config.yaml
num_hidden_layers: 18
n_experts: 16
d_shared_expert: 0
hidden_act: "squared_relu"
normalize_top_k: false
routed_scale: 1.55
vocab_size: 8192
norm: "rmsnorm"
norm_eps: 1e-05
optimizer: "soap_variant"
batch_tokens: 65536
train_tokens: 288800000
max_steps: 4407
Below are experts of layer 8 (counted from 0) of a mixture-of-experts language model. Rows are named up (a neuron's input weights, with its number) and show model dimensions 0-255. Each number is 50 + 12 x the weight over its row's rms, rounded and kept within 0 to 99.
Before each expert's rows: "comes after" lists some tokens at least twice as common just before its tokens as in all text. This comes from a sample of Wikipedia text that the model never trained on. Tokens count by the router's weight.

# expert 8
comes after: " |", " ", "|", ";", " October", " September"
up12:57 39 66 59 43 62 49 56 71 62 70 35 51 59 46 64 48 54 44 40 67 70 51 40 63 43 64 42 61 42 47 62 61 63 61 49 84 36 52 67 52 61 47 51 44 65 63 68 66 45 38 56 60 47 45 52 58 53 64 53 61 35 60 46 51 50 37 43 48 42 53 53 73 63 65 38 58 42 29 39 48 41 49 48 44 51 56 45 32 42 41 50 35 73 58 56 39 32 49 62 48 54 23 61 45 34 70 33 41 29 70 63 48 49 64 82 47 52 43 74 32 51 46 63 51 58 64 63 71 47 42 57 25 48 34 47 60 40 36 52 64 40 40 42 49 51 25 48 47 62 37 57 54 57 19 59 51 54 41 35 66 71 45 60 42 48 37 42 44 59 32 37 36 53 43 42 80 17 73 63 56 46 40 43 39 55 43 65 45 44 43 73 42 48 60 35 41 48 42 59 26 41 56 63 52 39 47 44 50 49 34 37 46 51 39 42 43 46 32 47 42 64 40 42 48 49 48 33 56 33 53 36 63 41 51 36 63 38 32 42 36 50 41 50 15 39 42 46 58 61 43 32 65 48 38 62
up13:53 45 51 34 41 56 52 49 56 47 34 54 26 57 38 49 40 50 59 41 46 28 38 47 41 42 57 45 49 56 52 58 52 74 62 42 58 55 50 36 56 75 63 57 62 60 39 61 29 43 63 33 46 40 51 64 70 50 26 33 50 54 40 56 44 32 27 50 45 49 57 42 60 55 44 55 48 66 64 44 54 31 47 57 42 70 77 54 45 45 49 41 48 54 45 36 52 63 27 67 33 48 61 26 82 57 43 51 42 55 45 54 42 35 63 45 58 53 33 50 53 51 63 43 50 48 45 46 51 52 45 54 93 44 61 53 47 23 56 52 25 61 45 57 39 37 65 50 59 41 46 52 54 76 59 35 28 55 62 57 57 44 59 40 69 43 58 45 41 54 32 53 69 16 28 53 50 41 31 59 49 71 45 68 62 50 55 48 56 60 21 42 49 38 45 48 44 57 44 73 29 51 52 44 45 53 27 45 54 61 51 45 35 55 45 49 27 59 43 55 57 40 33 49 57 48 60 39 48 35 76 50 61 45 38 51 43 47 41 59 35 24 64 55 26 38 19 31 57 29 43 64 49 49 49 32
up14:52 46 42 35 36 63 48 61 39 41 43 64 73 44 66 56 26 47 50 56 43 49 41 63 37 59 36 45 49 48 15 25 59 56 52 46 41 43 33 37 70 59 37 60 33 66 46 45 54 61 34 41 47 62 56 42 68 52 79 54 67 66 33 58 51 51 57 52 30 20 60 52 29 49 57 40 41 43 56 46 57 46 44 33 62 32 37 33 45 49 55 69 56 69 71 45 48 35 47 68 55 55 68 47 40 59 42 44 62 58 57 42 72 33 63 37 41 14 56 64 37 37 35 47 54 65 25 48 51 41 64 54 49 55 49 34 47 62 45 70 61 38 50 43 53 59 52 67 48 60 58 58 53 50 43 53 64 38 54 46 55 52 32 40 67 55 39 60 44 26 52 56 54 64 70 43 79 51 28 41 60 42 57 30 72 66 50 56 39 49 69 57 50 56 43 40 43 51 61 62 66 54 45 33 56 52 46 51 77 64 34 50 38 49 36 42 43 75 59 49 73 60 47 61 55 50 53 31 54 52 65 38 38 37 38 51 35 51 42 61 41 44 59 36 48 63 62 34 53 57 39 63 37 72 57 56

# expert 14
comes after: " ", "|", " in", ".\n\n", "–", "\n\n"
up12:50 37 51 47 40 57 50 65 38 44 56 50 57 78 50 60 53 73 50 75 64 61 33 57 67 54 71 49 38 49 53 47 48 43 40 31 74 54 30 39 46 48 60 53 75 53 53 35 56 57 65 63 49 28 50 60 23 59 60 58 51 51 45 39 56 34 51 40 45 48 76 33 51 52 35 30 32 32 50 46 26 46 48 42 69 71 59 56 41 63 50 58 47 32 52 35 39 39 50 51 60 58 38 61 49 46 33 26 54 47 67 44 29 61 55 72 53 54 47 51 33 55 51 47 48 60 54 48 35 29 35 64 53 45 47 55 40 55 60 47 46 40 50 46 47 26 43 18 44 53 44 30 63 51 30 46 45 43 57 75 48 69 66 65 41 43 39 41 71 41 76 77 31 51 37 44 61 48 55 48 46 54 60 46 18 68 54 51 47 78 42 59 23 58 59 64 49 44 41 48 53 64 73 48 36 47 53 37 43 64 48 48 60 43 47 47 31 48 41 47 53 46 83 41 39 39 37 50 35 34 58 44 74 54 49 43 58 53 45 34 44 43 51 61 42 71 47 48 51 66 44 48 62 45 65 65
up13:59 36 72 43 33 62 38 20 56 52 44 52 64 57 39 46 65 59 46 54 35 49 61 65 15 49 47 36 41 47 28 60 48 48 09 51 44 48 53 46 27 61 28 65 65 64 50 37 53 42 49 59 54 51 50 35 59 68 52 57 38 44 42 68 49 47 52 53 33 77 17 47 55 54 57 61 45 57 51 41 46 46 47 64 46 54 45 72 37 35 52 60 60 42 32 43 44 55 33 38 36 63 52 53 53 23 49 51 53 34 49 54 47 39 48 54 34 55 49 62 60 37 32 44 53 39 35 59 40 46 40 58 65 52 23 43 45 49 50 43 66 49 34 39 43 36 36 47 47 55 50 46 57 48 65 48 36 64 55 68 50 43 25 41 59 49 55 53 45 34 61 56 44 47 68 50 43 62 43 41 52 48 54 71 49 50 73 77 43 57 42 46 47 55 44 58 44 35 48 41 40 52 46 55 53 27 67 48 51 45 59 49 57 49 39 37 43 68 66 53 52 53 50 66 38 70 47 08 48 34 73 43 47 32 39 16 62 54 49 54 51 34 43 53 44 35 32 53 25 37 22 49 37 64 53 56
up14:65 43 51 30 57 63 60 67 39 58 43 64 46 52 57 37 42 42 58 53 53 57 47 35 49 47 47 73 34 36 73 40 50 50 64 43 66 58 51 62 58 63 25 24 52 51 47 48 46 53 50 61 61 49 58 46 57 54 42 49 36 31 26 36 25 32 55 56 32 46 40 47 59 42 44 52 49 63 64 58 50 89 54 32 32 48 59 45 33 50 75 46 53 57 70 53 38 47 75 51 62 64 60 48 57 65 42 46 43 34 51 51 52 49 49 64 58 63 54 80 59 51 45 47 61 43 39 58 54 38 63 50 60 48 54 61 30 51 37 43 58 55 61 63 56 47 57 55 36 62 54 55 68 57 49 46 48 42 48 36 53 37 64 34 62 54 58 71 47 34 42 44 60 33 75 54 58 23 52 32 50 50 59 30 58 29 43 45 42 47 39 81 31 48 53 40 18 61 32 48 43 27 62 38 59 56 65 41 58 27 36 57 67 49 39 57 40 67 56 44 73 43 26 60 68 33 52 68 32 26 63 49 55 49 45 36 53 56 36 38 48 57 56 42 56 42 54 51 42 65 31 39 53 33 33 53

# expert 12
comes after: " ", "–", "19", "0", "10", " K"
up29:36 47 47 45 77 50 28 44 52 32 57 57 56 30 54 53 22 43 53 59 43 53 58 65 64 58 47 40 57 24 41 47 65 23 29 41 57 72 50 58 67 72 46 67 39 57 43 40 57 51 25 24 50 67 59 40 37 37 37 30 29 65 57 44 54 39 55 44 42 34 45 38 41 53 65 66 44 71 38 49 30 48 54 29 35 39 43 55 33 39 40 50 58 55 51 48 57 30 54 53 53 60 40 52 56 58 42 56 43 52 21 55 69 51 60 52 64 56 16 58 56 55 42 53 61 43 47 58 46 48 74 54 40 54 43 49 62 49 57 41 58 38 45 37 42 76 42 40 44 30 68 53 31 59 54 33 63 64 68 47 78 63 58 63 52 48 62 40 67 57 54 66 50 40 67 29 54 53 56 52 68 62 42 30 59 45 50 46 36 50 33 56 35 49 45 51 51 49 53 74 43 36 60 53 60 63 52 45 44 39 49 65 55 48 44 52 40 47 50 63 62 49 35 59 26 40 47 38 67 41 58 47 35 50 56 47 41 77 54 48 37 24 44 36 48 21 40 65 56 47 52 41 48 31 39 61
up30:54 63 43 43 27 46 59 61 47 27 65 42 48 43 52 57 32 33 57 60 49 54 51 37 64 67 49 34 36 44 35 56 50 62 41 56 55 51 28 64 33 52 82 46 36 68 59 53 54 47 57 38 26 61 32 47 79 56 52 39 58 36 29 41 63 57 62 47 57 64 73 53 37 53 32 37 56 41 62 60 46 59 78 38 55 41 62 41 51 35 58 43 48 45 58 66 56 46 51 49 59 51 71 58 69 47 29 30 58 53 48 68 27 58 60 50 57 46 29 52 44 45 59 47 24 26 62 38 54 40 61 47 47 63 64 46 56 59 42 48 41 55 34 76 51 73 46 46 29 63 66 49 23 62 52 61 48 31 44 47 50 47 45 41 48 53 37 59 32 45 47 50 71 45 63 44 59 33 41 55 41 48 30 44 52 37 76 43 29 48 74 43 72 65 62 52 53 41 39 43 38 44 51 42 48 67 35 60 79 43 46 45 55 50 44 42 66 66 50 68 67 57 36 58 73 59 58 66 43 63 59 49 43 53 53 29 62 56 55 57 32 53 63 51 44 57 55 62 42 44 60 50 73 47 43 28
up31:51 57 60 53 41 50 55 49 50 48 41 49 39 69 27 35 53 52 41 28 43 49 46 48 36 29 64 64 59 44 43 67 51 68 59 55 49 59 53 51 38 48 61 62 57 65 48 52 35 63 43 48 59 23 40 55 65 56 45 56 28 59 39 51 42 32 67 56 25 29 59 55 28 43 50 53 56 57 41 51 47 46 59 30 57 47 43 20 50 49 66 49 55 61 37 55 51 63 43 70 55 47 31 44 62 44 30 68 47 63 46 57 27 31 57 38 55 51 39 73 36 48 45 50 53 45 37 38 59 56 65 49 43 50 11 39 48 41 54 52 55 44 59 38 55 41 50 71 54 49 44 67 60 42 59 54 67 70 40 42 49 42 43 21 61 48 57 50 51 49 35 56 36 40 36 39 47 52 46 36 30 67 55 61 32 54 37 35 43 51 56 54 42 47 66 30 57 57 41 53 50 38 52 82 61 78 52 33 50 51 63 47 29 47 64 40 25 50 53 47 64 43 49 68 60 75 47 62 58 34 68 38 53 37 54 61 27 49 52 45 56 77 49 64 60 38 59 38 38 84 18 58 66 57 42 49